From a checkpoint of a small mixture-of-experts model trained on Wikipedia.
Size: 12 layers, width 256, 117M parameters.
Experts: 144 SwiGLU neurons an expert, 2 picks a token.
Training: a variant of Muon for the experts, 8279 steps.
Below are experts of layer 4 (counted from 0) of a mixture-of-experts language model. Rows are named router (the router's row for the expert), gate (a neuron's input weights, with its number), up (a neuron's input weights, with its number), down (a neuron's output weights, with its number) and show model dimensions 0-255. Each number is 500 + 40 x the weight over its row's rms, rounded and kept within 0 to 999. Numbers have three digits each.
Before each expert's rows: a language model's description of what the expert responds to; "comes after" lists some tokens at least twice as common just before its tokens as in all text. This comes from a sample of Wikipedia text that the model never trained on. Tokens count by the router's weight.

# expert 49
Description: Action verbs in narrative. Past-tense and -ing verbs after a subject or to, in narrative and biography, such as made, won, took, found, held, giving.
comes after: " to", " was", " and", " he", " were", " be"
router:491489531528516485493430492517525573492512524526500528512498511444593501475501472537386561532518474467539459534519493398504481529486582487465503504429516442545469518490461444502420508490468600498518471489503440506451523475546588458533544435532514531528522466440495431514532479494402551457531524479494460551492479534414510517511540504523503471544588521489456435593481520498531474482525406500476483511416462509487464508532511509509591521486451507458444478568442553506504425469469426569486521476502499501532564527556434504510491527535458492590462513467493511504498505502523507528537458566549521510557471498511458494555458506471556585536558530590514517570443478560463539515519482496438489486491497517490538468454481437477446446525503448486446488533542469476471540502507444
gate0:470506545475506486487480518529475543447449543435562483502512518404541487495466536540525536458375412547513501570472516544512491514547534546476525486552496513504497504472451538549435519543546518474556520467508524439417509512571421502494533482506504481502509544518492488471502435436500570531527537506454534567450514465501569450469500525531528541536510487508529517490484490490472536528525444478425471491512502531419484467472510470512555544413517506452542600477489478610567533460501483498504586494453604557569485498506429503483440458532466448543510523497535541511485540490544525524496505502507480540543455581468421519480415543552539501477499519565520463490456485503430524481498612538521499504464534524506463492533470479570461473495494507566502476473519504467576571484532420
up0:486504576447468507449509453492472539434482508407549509518480474443566460478468509509512554485340434531518476571507516578466447581547513502474492495538543510505534495494479493529452463529540541472493504492472545489483523505521458485501472503489510484491502553515469493490558460477488538524495531508458486556456521470498575483500492490522494535566479465469519513500500439507413544526503436512444490496512443548452443461494486452481598581408505484461505557487469474607527531468549496544460566479473585557542473457473404545493408498494476471538467509504498495505440516519534504526472471475474505528540443591483431500439420569500491512517503511549534471490450488503496468492480639532520500496522575547517441496552462524547455473480482514567486474446542504489543539474518465
down0:443495500496462534610485529508490468521490473485503520523462495544515482515544481555509498511529526493480518452543443507535468514502528481503483552494490546427458524511496592498510533383527466570498477555507453492515490469513532482476468449509441454491502469546595438489500454540480490423520449513490514482549512395544472445529491438523519438432538443465458424500537466475548468512449496476531491515456493484504512496539480494519500458525447471539488487476450541441398493533491541486420464541522427383485516521574422496476531463431523510496518492503425378529562527397453456463470513544517541424477535480540525546466541505499510508499483532497554514612488519527570482553535527487467521488434510491492532515506531468479478562545519455482463569499486520454461500477438569
gate1:472494509492546539542515427509510592563532525480489438480434564446503484493477454489480470414500492478523485531536544560544517469550500503524482484658450478521527502490504461453526456518493427497468475557453521479551553481492462520553480549555502502456445464469463489482578468493589530520495517523529465503545514450511493467566533494424559490490491520579455523546497409486490493541474466533479538528508428520455479456539468498488451493472535491500575447472491480462506488491496518483558446506471491506471455481468520538469466483563522523409460522573586546511578588494463553471519451528496523535520510449408495511543528518528556512545500452483461489485464505492476465528581484477469586521533491494543503414527454457500507533426578567498452549507416518525533460536459538
up1:509566457476516459498503543530508424424515457479540506488581401545459528465558473526482502504518544544473542562475473461511463489418499476479498528451572514533421505514544550497462526415471520508514495508491504542462461487459559484480500476480431426540541604555494501494437494555549512493539504428490537479514507482494595561514451501563503438474496464418486543486552510521444444440485535499483473472519584563514506565466522480483543495493445497531489534461525505446493429501472430562477568488489475561545459513487507518458435518469460543555507413508474534546428428542517493476452535452540440498471537480537513472479492491473501505485483584521523527530513515525542436444438489470549497511579506498480540542522533450520488508508493449511465467574572526382513539457496478
down1:518478509468515486492438485481513485539474455534462495508461476471500519522493460492558593458493492593532559555571358518472508525511472603549496503521461490566512559527551487466440522523515518460557512429556508418487570554538500539575429484464520497520486477470435475539475512448418488488503521496493555495439533515583457526432541531512625556499516520496515496517492514471479568548503516508555533444473372489580549535496499485496463480510495525506529517519437477490479563467512511466510527461502524510543532517483477443505448484447529511474516537503496481429562522452549467475455508437503512487432580556569485419534517525437539476511479460540489484438552498547527496491549579534475513528520487498520507495509507554519570515537534458496568547438492463502537489523498555

# expert 67
Description: Concessive openers, existence words. Sentence openers like Although, Because, According, However, and abstract nouns or verbs such as existence, established, distribution, attracted.
comes after: ".", " was", ",", " and", " is", "\"."
router:532488497459482459479491472447484543444532495521483550521446575537526499476528556606548539503456562500500452576481409489553507537495489495462557527528571432504583554517473463477432466483442539469466472486464440529510499503476543533513485450519433500466507428468545459522526488518498569450454519518539464502482464411451478520493550478479458499541456482518446585516489489548499468514529472460430518492480486441482502512580450505472476536515433505462476499494466498436480507531491418538490479405524441484544532539466503509488453444535495504553508518404461539491520414497452511490453402533451547481497488515438485503543494484480515530486521441562455521457473543506524539460476528552531514454472478444479545436471412504452437543490519446372480434541513504478489527546504442
gate5:508462532515553484487473560481526510537503464572484499447488485531536458464544532476554432447534510454459516476501449512462448523537526550505450477470536501425492527488519470474552502529548517592393529492505431494487457500515513493506516508468511450493447558499449549541475440526474420478531466556503522525521441564421509458495526482493511471465478473472443535526492533499477561542526549475459462520525543453531414470450471438513468528473478510452420481488547613531519492470497492489533537554465487491575469579506526452484543426486560471494503523632507568530503494580516456466493529534404507462549561567506456474516531559488573501461476569518487462538444450464477531550522549527527513450476511489526508571482551509457448486438541458489492521515502437502430442536536434
up5:593445464468484512481486520416530485571459481543478520499517518503509508438469499562532527507537521477536471471524451561435406470492473472477554507473433514517436434495524455452529593552475488559526468563461454474512441539501577528516443460500486493482492493588461553517489589573514491552438473476473549522536490563549546488517561468494531505431498471517516552530482581472485523542484544545554522474506551458535507503474510570550413449466472424496450570487538507526477465481509515453539514586426499529506473485529481449411478514480520476510472494544520501498483482534576482506506488495539456485529510528546553440465584531549408496469556417552515420546496454536520481485541507443545536486498495443483448528533528554561549476549464535500490490563536483513489523504507463
down5:507470441510453462460518465437484540526409518431508506493517530516518464555456492456558522593579528543483461512530556475517464451497483580545511597519471465435455474551518545509503474485545477509504409567460473408489432465469512537547549498467506574529522519517491518496522542517506469546539535473538490545550428458504542501478515460550492548450423500451439506506519433423532433483595514550508525472508556507520504520517500479496512486441459463499574461511501512471491455448497531459498496459563484515500435493535482516513505608506463511545472505506449555568526447440507466459499447447589434486494516504501497512482448534461460473497490522531496528535565489461507513500533516568501581515527505543493418471424459482496496565490549591482477529468552593462471530496481556
gate6:470472512519532459476525515484510470491581484487500476538511577481441501498487488540412535472498486443553514507509525404510459572544572465515481529512500436531548503492448444511476489479509506457545453512494517552538521513518536537530495537478560482485537472437600499451556516513526534459451551528429517476481542536438510487429436469517529461459550498499455527491478458507551493492509432500422550526437593478572515485437534623469523498480495519539477547533361508558479385479543497549525511448491531555529539533543487498448473566532533502573494527483454500441480496459515554438474513536525469443517512471454516548502554510487477515542552550536531470427506431564472502505438496466468480527536441451500513491498475552450522473481441523494491504475512432501528553591529469
up6:420477512549488471480564560590525460521490520483490425537546508493526485510520488548518432514521494515583520475484453432484444465545587454448516482483486521511468554431518524462481500488513538440438503484533478575473519395533514501465519504546559495457443418548536506532481523446497456553451509479440474378495530535489506468487507441499476436515481539476478481424522536554501442425470494474454450504495480479521507476573484458445499558489521448536456539466536497505616494458470500473537452489499415490473500491569565404473520549560532478441549521440502466485521484540491543507530583543482507488463464550474477517508501548502517470524489512486542566525515425575503549487426546529473514498451470490491489403488459476527475439494481443532515486441464455551490473513551481
down6:500476536518543490510558538517618497454510462495490502473526529464495439525535509506494433439544475467599467457511509510511545515500513503456492510405513505509465516440547522520545556502469538536500505513513507542458582525521479475442486472531471459547514489439513506535429477485496522517529494416500483428497448526496489521486453537480534428473446552460482548546518490501408413419462540537465511495483476451531505508530526516523542452457494460442425470476474474532416534490459536495578492422465453473496483499506526552451486506551462425571473483547523591471458588434477528548502542546498548532428452492547462474513491519562412498485497536508559482562515498588461511541491589504506444565516508609497496477501477463455494518531463461449550461514496476514416494485441473

# expert 8
Description: Table dashes, assorted nouns. Em-dash cells and from in sports and census tables, plus scattered nouns and verbs like founded, company, job, expected, Other.
comes after: " |", " was", " Free", " and", " Northern", " were"
router:530490499456483454486489478449481543439532498519488549528444558542528502475527557607548541499458559497499446571482415490559510539498506494468551527521571433507571554515474466480436465488439538473461471482471446529504501498482544533505486450517431504469506429469545460524524490521499559452453514513534458503485463416451478519490545475482475521542460482548450577515486491547499467514529479460434518495480484442494498508573438459467474536516437512467480506493465498432483510526489417556493497406526447490544533530466507504494455446537487506548511517397463526489518412500458515490450398529453539486497489514421488506539493486486514533500519443560459529457473546502524541443475537553528572453485480445488545437469412504452435570496518448369479443532509508473490526549504437
gate0:450570451487528457467475475483536523528514495559537543590547593494547531439512577546491535564511473532548516509462485585481479517514456444541474471471543493550456545538455506522448511456442462461497524487498509459493520489516444550464519560481502518491517467542523489476485527411429501542483511519474517528489467518487468384445517487485488452514539514494510458479559478498516497628511517433404487595496546542507509467484502445482484478461420581500566499530485518476511479537511544525499538456429463394549487421434555435502448476555548552502491456616490547564477537408500484541495518477513485476490544483560519533502440447464512503483466518551484530491505541502562584569504481436499495495484478494466518533465463527517486523498488500558524498443554520497489532554470518
up0:496540513547574479495546536457469501517467582477472437461535531522551510507497470551439501505487485491456515490502484505516467517568535524479599511447495468547524459527541507409478504552550521498528491512489541490418516415516423458546520467466469552491583581494489495470460550581507488462466525503507449433495495484470508473522553545522459542468541461520527487525505555449450391557502521514455606553554493502530481523588485513505632537508513527542494476469460481490512465503537507555516471457466417479465483456527536455469571483538521487498483563522543512454450548501513572450509498483522484469516478488491491557505447452499456549527555509468445522479484524576571518475523504479542418476573517471528464503464407528510507502564517535533508490517374481523418493511477540
down0:517567503497601517562439480461429495531487568551470430478451530539475517498511510538452457456569535525526497417436499444498507547506525455503508521510476530518542523460468413422535529547514473449555500470495577532508485518497506471490454487511465574479538475504515468517498556545477470522518558486563479556560515519580509537528495551487479511460480458526528513492554490447440452505549511487425539543471551441538518494532481469488519477530519569522516477506496436535521479521528505513550532498539419564436510518459525420455508496468534497563453528514572475522477572531537634500455528464483463522505488450476509562444500540531492512551541428473434485535484530428592517491482473524511486520500502490502595537438449412433548605509520526489513500539506549524448543538476507
gate1:543421446529541414514517543476527456411511467525465472485522469439474495462502483432491529546487475533455457509455516500484480500509513525518475540544594465522488564460481533541447528441397550506456537472480469549468545494479469468538574476507415570515545471426530439515495503544507486389496513462474467469523465494465462496481456534446514540500517553470516576476540526505555485558497533492431525555476527462499493498518485433436475471470563523473508579533531549483491470434457545487495492490441555486540537514563400457480476515461457499475528495548490510452499546491520520544513451498497460482481493577484547540503610521482525568528506555554516508565486516552504529501483454435396511450527539548574429499508459482472453420568559469530465456531487531484512523480518534
up1:498495613444480444515519504517547499449528492546534468476497540563411499414464479442538444487520506537566525403497551563520511526483548476496599493498553450502526479514509421519474517507499505527408529553537589576484448454483507450541573431465410460508465570509574568432555510493546426465521568483481478538504482454508529466484473530501440502534447414530451495503489526522512475479550502521515508588492483504552508536504470556505473488471489489519450509576462565468482538482498484474506466452548489493476513416464538437428512475471505451513467512539473493527479468505516494558500499473504500446538448485548526468502518470510444533569473514477554541527552526586455477564509459538542528501526510561528462460523496474464574496515475498482560476557450539485563494428499510
down1:486459461447570502542532453522560445457532536453480432490428474541467493440532520492545520460473542519562428477461531483501531579451519526483452423427547460517536465521482559520467556553534505546491535540472505531481501464434496447520574470524507485537561462552470643477532517489541538483506516569506485502448477519563522504398522501480535492506507515541491546481471544529560516474512472517507471564473505494494553507489487487529526484528518525537533514460570477532547516492521597468492542562508470501431517435431459516560517398478514463573493551488438370470542583456486494533504510567497545563541447460541533465555458499521484510496530462441417463456480519498486532498497432566527521459499450507486505453494487460442529521475475522547562522515450475455508495506499472

# expert 32
Description: Sparse lists and examples. Rare catch-all for like, list, been, example, succession and details, often inside tables or numbered lists.
comes after: " |", " had", " has", " on", " looks", " doubles"
router:534487498462483466479492471445484541444529496518481547526451573537521501480531552606546537497453557506499451584478413488553514537495496493465556527526568437506597553518476466481436466488442536474464472483472442529506504499484543529498481455518433499466507431471542461522525493518498572454453516517531461500481464419451482522494551481481467506545455482555451573516491487550491470515526472463436518498479484445489499508573405433468481537511437511467481511489471501434484507526492421539497464410523446486542532535475506515492462455531489509547512511404458522489519412500461512491453404533448558483497491519429475502543493487481511533487522443559460525456469544501523530453476531548530479459469481450483544438475412503451438580494519451358478436526509512480492528546509441
gate2:500474529499469483580539540529479455463510456444543560524451450504521489509552447519536544500458507517537470498567508467495547511545528496522509455477492517494488608550536493543504517510482490462495516539523503459507555544470441481438496488452495505490477470522449529551528488488572514438484434486471537543533525466471452534510538568502584569584495499505490457484431507529513531497610472526428444489503559396530521497526557431507499512503498525525493530368495531563462446438476534509518468551447564494496499482454513489503502509518502501528476507483496484440516474499511573526499505573494511441521509518508532475564546456503475477529488528531523464516485502410523427482451417461588583509457478519422466474420543472393413491566491468524510499499618481474532479546480454
up2:430439464542523511481549472524531532463468442528440578441526383490476518463537564454538493462539508422536546472476483571459501453542496569454615409523485512511571525464520485539496496580521478519528503527436453489502512488573502526473531498548562538549515480528483509433560524469519556498480417502481540483498455478481526501494462458495590530544529475554513508495464546466466503465495455454490527454504525459500488521494510466495496492564513480447438542494465562496523446518538629490447550467445573484394494520465468500482537510554501541558464578521611455503477522431553448475488505454505535492470521506477433526501486461521458457452547472528457490519530519524504500595528497460467483480499506553509492512463453517461488497543515491520531506463526508433605487512484501
down2:496445457532591486507501491459515531497472485417455536443472522450600552446633518574539483500575539502525517477509519501548507480520510471540523450604488521545522479482541473556473456579552514522537508591424490459484537511498547451488519442498435496501519527522490541535494532550487494522437467484473494483556468486448552474478585535484496481505552505528501474560524563495529556476483480510543502473590513514486433473436540521559462495484444519506527501512435513409472492466461466533544547512487487521502436472506425532521569506489539533498466457480525425547529471448511446531511534449495518567426450549467550496514481537494578452441477530505484457495570516584447556447496410559493527487485513484491555583468487523472475492499533472485465466476518555514547476483449521
gate3:483519501522660461492509497567480516527457462468526559517526529519533516503534517464512550580506441480486474464489457583551502500561528416502491554490512495554447491491523497553534446478468493466473492511454382496509519573595522480505523530483551422505518536494496477551480514536545475507525631567484495530505525580509485437496508487511553514513557526591482551457511550465580532472571504560476433564506450462467455518535558511473574529495485567484518457521469542481519488482508474517479471519498478497523561519557504481499448488462452566596492488580470484511488451511475428468539470620505488491518522531523534438548527481480540503468495503485506461507426465508497512534447454566561479523552492458520549546512510479475505490523560465565419493477492487450488493504508519
up3:433513474532595536536467513511523535557459437513498539450479508537497512521503412517461529499504448601494450530478522424525480549478535559556476473483439551484501535429530476474515496501570560469509544425480441487549490504461527438522537515479451472401541556426588500552537471477480494539538527493440445547540536473466501464552458567490500455451505459511506541498559526424526523583500501522498460497495536491424564532479499547454438522446581507490481488535448475460498533469500536503452501481483530532506514509493503453499417511443452474572469574524460507483529518513551476510496479526553448518482483450551502548469455465469534497502458487446499425519534549539487499608521476448509481485540534471516492492577561459522593547544503508487531506465531627534496501457485495
down3:449461481466508554501492481530548504497483411472471585410498487455436562505585482488520516377539447454517507498454518520469488598474494470502522543468444526466466498441555496492435481502499508502537515509440511503481494479490493476494503437561449484519532458495557533503438568544581502430500518528511518442474414480447464522425473543524481456570438447447492498550500498548498435474528480485481470530491559544432519506460512474465502547482536554471462503458479501512537525485462538460439488556500482516445455404554466552529463550501455509503395481508558514551517499536539493472444527543497541461489505508639483472463389510493507503504473493432468512501502536492402477509459517510505443477495552452483501543536505447499484475509457580423470465486519463443524514510481483

# expert 14
Description: Word-final pieces. Second halves of compounds and words, often after a hyphen, such as -able, -less, -line, -time, -year, -side, three-quarter, boyfriend.
comes after: "-", " (", " ", " \"", " re", " un"
router:537443577504492460485489524521486599470572466544526430528562494479465527425537557488476506506472514496556448568438539473452539524508583478503567540450540489607488495521469465467466483450462521482454427505471470472507618495536593453426465550480444516454484488475500494471541488443386472471496532502449517460502545564464488538496460506498472489518522510481474501509440528487450507530540508527499499501481513460496501590507494501434562423506501553464443508545512508543492491481464456526523566474483474515515510462541485491511535565583533446494511532509438501476519525578500484569445411504537487498543504544531510548530512497465506571519460535560410452473490522526478478486491561473517535399495516484537506481475510431463420501591480506451475491505485429519500538577497479
gate0:416492461523473514477527486474567517516517517495489493536515495498482486516492516509527527538541516454482525523447497540485496511587531492491445527499512520488417467545509536518465596505491540466475472550408499510550558452478505517487421544507473567482504561465514500498447485585459531497445532424508452452485437467483490468554527569473525435527555478454503495502504577463519467469489527497472535501444531503483579554487557552562442502507544484535556473463512495498516518509494458515496458467483469497460573482504468513469563405483554562524504512520498454611507497561415530503498555479487504491533511578516477481510422566541491496499529476468496461461425524491503450506597482519381477534477411496478581485482480498546459432563370540506477518521588485471559438528508490
up0:518451528491483472465502500505524524531480547485506511457514533471568483447474452515434464454530521592537507467461515439532477460503518521539511538493570484617515524407458544464528420417590496508508461545548475491508459530475464469520455466452444430465484548481482486504568494474553471497616534526534525492537561526556548517546460448577450525486483500530489502453516415522494525518513460475526444503546481457464476412519452442470488487491416483519515512447511514478464467526512468438540540512525495627514475487480555462535469546500494531446557518435471567503487465467536522472462447467501494560533494547554499483514526461522543441502439462504512527523559527507496489447476481541570493610509589452456507484535518446498573563472518499504498523565477516508492527481587483
down0:418472483596597416517493533494551527559450499477471477491532537552479491537515455516542517462595546514511540478537493467529488505514481497521501467422460511544484548558460519550458513536462519414495467506564480542497577458545560517417473506596565542436480489543458505468461543510483489452509516474499553511498520461533417497526513519474584433468533550516499515482559520505571486505497525514510472533487487558534550561411520517536544533478498557524499476489545471502492461502447485451461462462468478523441515451505528546471485423528523452527457493458406496498501483482469594555469502539524447546490486507529442468562475464541509470490540584506500481527524525445531560477564421487529493498480440484494537521437459495545482458542484457402510476578455536409503457488479468
gate1:520409522488565487494509587519547551480507543492555476502471465489541482508537547522511474423460454515563500500465497515498568489443576495543476558529514505530513465480540448513471489475436441484462536475456493489449538505547483501511436470513477495559554523476515632398450522476516486508524518454416493506436462507484464450506524522472544511469502514469544477456518442529468518478476476487600473485501424506553503409525393466490509496453450524505492483536588507443489483466384542551567492492456504571481576464459471513470490489479458544548507473531460566532514506574537502535504507531487454536561439497507473522508391507483500431536494498524475544537466466459425422479516514542490588480506497565539441473554468472536473530529511492448497529541502507517492482487516583
up1:494625513441502537554466482490447525497493453523405504533503524530473469515463516486470523575516548497456514497511516482532454477595422497457524428497496472441466487519488534512578502500550545535576456517540524492538479541442528480519586568465543511451453445545492389602560475558503553479433519529597469493536531516533527533501530458538449481549498483516475539538490514502530491513494510484415528538501515486446477558481559489520482477554539519463515503485396503572545504488538458436459495472540471427499428541509494519537496481534524513510490569484552433475468471482487491458536502453538562410459536469436531444560551502568517520453544481480512463479512528491547580494493463439477438458467512459491541481437548568486520458507464538526499501508530459512508452498488451
down1:473450499500515467515493450523539570543548544527512508517490483439540517425440518472532471530562535534496472525522513472571551501489527447508524505533490519480546447476562523529474544543477517470519483444477514522535485514546427499467367438485490587548570497510512576437484499575566508588553486541443575558436507462400531533521506472464506526503478510482521470464500501527476485513458474508543424476514478524491476484469504518503534485476490490484541447512620570444556483464481517550511514543491439465634546542495532532549565541433475570479493412534478502551488505546530488522519491548538507510481544450531422513454478568400506476499527545437473485554453508489470492492506445462528472486485544586490484455573486453553489491498439473509471489480478506469506489507559485

# expert 44
Description: Place names and open. Scattered tokens, mostly open, Los before Angeles, living and Stoke, along with a few descriptive verbs like confined or relocated.
comes after: " flowers", " the", " break", " Boomer", " \"", " in"
router:532489498451480456479492473449481542444526495521485545525439577539523504478529557607547542505467556504501450598479410490551512538493495495471554531524572431507550553516471464480431465485444540465466474483473449528511497502479545530510484450518431504465507431469548456518526492521499565456454516513535457504481464417451478523494549481478484504548456486517451584518490492551501466512525476457438520499479485446483495510582461475471480534513436509465479429491470499433481510526493418532490464405520447485539534536470503513490459451538488504550511513386461540489522409497459515492454405534451544483496491518436492506545494486487515535476519442560456528459475545512529538455475538552530541455481482446481545439470413503457432546489517446364475440533513508478493525545507443
gate1:476481518468440483543509482468515563489564480520539502470568472484482552460512554461510499505470414522558487480533403485474475464505511453561494523446481481543552470511565492460428492589488575503466494529455501519504423529495529527454522453457525508525505507425410543516470537593533528430467508513454537497461496438504514548451470486498435530603504452476460468485466514541492481516548522448476517499482456472441425428532528569476546523429508511493484409490452472454439513503527537520500490505478512514581538423583577513513514507589471492552485553550518563440519529505472523546532421484559504476458470512540529503475503540417550511503586486502462487522482546566467546491508453536526504520565446523539523524487510452408540507527507516467479510544517419443526470537485483
up1:486525524532488443521493531497419456453480521494443481434512544480479484550535545506470561509474597542456423559447511481611457432483563565465509470509507523460457533526450516476534549533531540464484526492517583509590545444468506514472556590542486507452489454511551473539467521463525499555496541520519465565532498494532501451465557443507548482567536471517512504466523589528521470535522542460446530505500505445493410440510563487462537478447541548494520498557462444487423511547465470573489473501483478466464499450508551535533507486513487422563516508516572515431502548500433447535506552495467480528445492540543570596549536547521515536448488527498497502495412525463476503440447506530476490493491531464456446515456488480565575463539448474517434482514521586493523491509521500
down1:511529496470511491475460432474505493428560490559474460519489550524491477513454533558512540493568531500616472490518465561529458492517450472515470554511523477514448515516506570432509481446540377495484395527564551570571509555457528515551550530454598466446566510532362509526465469495585535446484475479520452522546502513532542551474468490498493462509506514498463572560487394540423463483543485428483556480440546493524535470509500499501464489479563461478480468514514569468475543588476445494527507520503504391504542447516531475536491583495482488535502496490544488425504516480493435523501520483512518485511486507568544476571529540475509515473498461483512531545483514486483479487498551471427485536468497522437484446501559498518562500576463488555535532506526526505518494527450484
gate2:444429560439497493481464454516548494503465513481513524530550583436492449462496424505543515479557507485520543456577454520453460568541467519501437472484471449466516526492476493451466463452454539475457426511409473515539487511510494436475497445485454440474476488437451551532484500553484489513475483437567490506481521479475437473448545519496480436412504513482504503525472459456546427558466544408476579553545514478546519481395530468506502443481505559533501480513417496465463519542459548496546500483528497564576475515547525471472526549553490546519535473474467558454536535485478492589477462522549582487541466510467472451481486501480539528440491507493487489486483490464510475502471553562558495476538517515437583507438468465507498468545466402470538455458412561445449548521518502
up2:502493459533476473491498510424467477506501497437521560446461448489541519529554551387494494470503465506495498469441425539516461513517595436503547528523513472515509513510509463430526546482514489540500515446474529494487562566551614522490530490516550489580513474592471491517530451452512458554506505487453467552458484542492501543559508461483515548537490509488505519517451509489455509469492518524530474500522479548504507500522508541532458597556494524452452565565554451554457519532463433500478540455576486486512482460500538454466518474436587515519493559534486489543466472553543460533450497489432513533469539591493475555512538552492443578486536441520492485519396542490541515492501450554511473549518513537459484476507508492397482451423511538495455578514544529429601460415515500
down2:473461532539470447505456496493535484461531512440447522612477507510551471477454473490596465481518447503491492466474519445522525439492465493494491439486543572471558456503484541521532555493470511499529536467479439567455511530479497462547562556522475453499519588586461538443506463471528501536406566502501490515469466518496468505514543547460412428573539496486504463480475510542460538514438474500521466509588487534566492443471503540491458516532469431491474500532483481530553460531493473497453387484520444437470502508459512508497536511528502477495533463561467475468503559534514502518420461414424482542479508499452546475515510544445513514441458465517503501522492585450562564591480468522583493494484523556526445457483486422456480565466550491454557432521510541452462451449542482

# expert 69
Description: Plural and -ing endings. Word-final suffix pieces, mostly plural s, also ing, es, ers, ies, as in commanders, 1990s, transactions.
comes after: "'", "(", "’", " 1980", " 1990", " 1960"
router:554518483498438490494503505501469498466514475479470563461486486490470495430481543455469475510494536531459482524493469480451506509509509469578508549536494561478503537496472530519436479448450501503480478498475449446471533528561514446534574445403483530517467481451516531478490518447507440500487531474533492493444495442454538480438514469508499504508496419489469522488456491519501473602545478485417498500452514484550493538535543514484519474389474496445443516558525499489502520438476471502553454513433520469503442504547562512539492521516502508536481512531506496502515452529484457505455450523575494436563490497510499492509481550439553594532488454550465531562471515528561504477555544527579522429522524422531622603420496463432391519486499464537502426513496479540504531663490551
gate0:444541512542538497565500536446473493563473483478523531492483529528518447508475451514527481505555400481528502522423548497460526592536524479490511497471483485526434499467517532467506576482463498471578508529492497514434488520503468477542512497480601534439487508505529415460500476441478501547484491446506476515467454468430451545451527507482527603454422503442490466541493556486536477467470486523481561512460485548507575465576496458510528474495546467459546511465470513473517463505522475454491547544467433396441569502533515535514530424531564574532521548536468539481477538543463538490565437470519525570511500528487428547482495475468570505505428516606498468501507534559564527481507527530545426457568475504494529539467472544435478433490561438472536552519548509530502543446563525
up0:466561461507533452534482517461483466523490414483508495553436579560475443504520495509510478500504544531546441544515538452445440503482561467525481521473448512445493525605564531499483547451559485498520495516502430498477524556476467488516485532580525489479528516489529347493433516434454509509515491437487552504498506569428483528494487509450514514546495470416500517543534515516511527534522522501470486576485542542528513501530514517493523519482512520434532445475577520593512430546481417450476547491532430488476510516529546527468450484560490578513487610472467511533521508540456527512540487411490494530541525525510513555473418492516501479536485460451454453535482505532449427501561504472540524430440512560461522475446505424435493514573453557421482508464538543481488461468467492
down0:537553434541542483521518564504547451489527503460539524523476501551513439481535498472498508466482519508510466494490519506458453532524496457471480600529456539476541500530582493475511538461519424533480489541513495462465516496492454507525529492513507437483503498465546416510520525459489479534479474470461532505510497594460502551558513477406469529531496442480501541512556503483467440554537491514444543540412466547440514505571460448548575518485498493482538527538573490604489413577463434502583542472494419588457461524546527581476458434560462564523563540468483534521546483527502495529541457483460520497527574539443482519483464487503508505474445484569527474564549455524486428558487483493581466478413487533504562481480591462451464537509442497472497537460526515477480485507429459
gate1:494512500514475510500431512479568509547489544500528487501454402496482498456514566599562435538510560509514499460489476462497472523541558463455479524509513474517545476432444505502492449408501484486499470460543493564491460528513529394473496578485488466523570507472498435455469509515518426488486499483411474432498455481494499524522563510542499509516536506377524490473545458443497516504475436435516491483531542541434506495528479535512410460488512505561521511527550448522535545451488452479507425455464469479507512466449527467495521580485510470515453495527438466491483540496540530484583480586457546490468543453493502516516467436539547488555523522473430459521454473453419420527515530544478544477622493515481425504562545520447461513461501529546486520576481483506481602471498463
up1:550533489470546435484507403516382446497505470552567511592443480542554515438485443500425497513478467480537423523496464484490500538437511492504502511572513580476531569497517493515561527469452496555513528514513500558492512503493494540584526487577507538495373542492619562427544490479547487459496433463418513536511517534525519442528560470514499458523585420519496445520401475565457513511426505524518493512534539430533528601490466466508547529442508559488493566540454487558515452484491516487462491486519509475485431491462531510528475482508506475447488525537467513499539483549519439513517489497488566499463499489526502414479504495445432567490533533533445440527501511519514500470490478491526536448463471458496532473531451518524477530491462512445497485514422492536489501450540526
down1:521493481502507439435490411491366450478490483497548518529564523503520480473461476482464479480476474434519477578520566440545513497415473578542528491493481529488483462562520528570563498537499529530558558480464510531432442462460511505496533455514492472464377536520616554462502535475484559464506425470495493571565530528539523499515460502498472507458501463495497478482440474485455575510509469532553484509505532400590498491509490422486563516431461539445483487477458502508511478486517566496499487519552510517497408493507456452529483500511481424529532493489505528519484466436560478476511489434505510523502462499516495456458396535489519557498501467575477513484542504511579523493494489535507586438534508436524503450468494461558555492528508558380474472535470475513511472548506536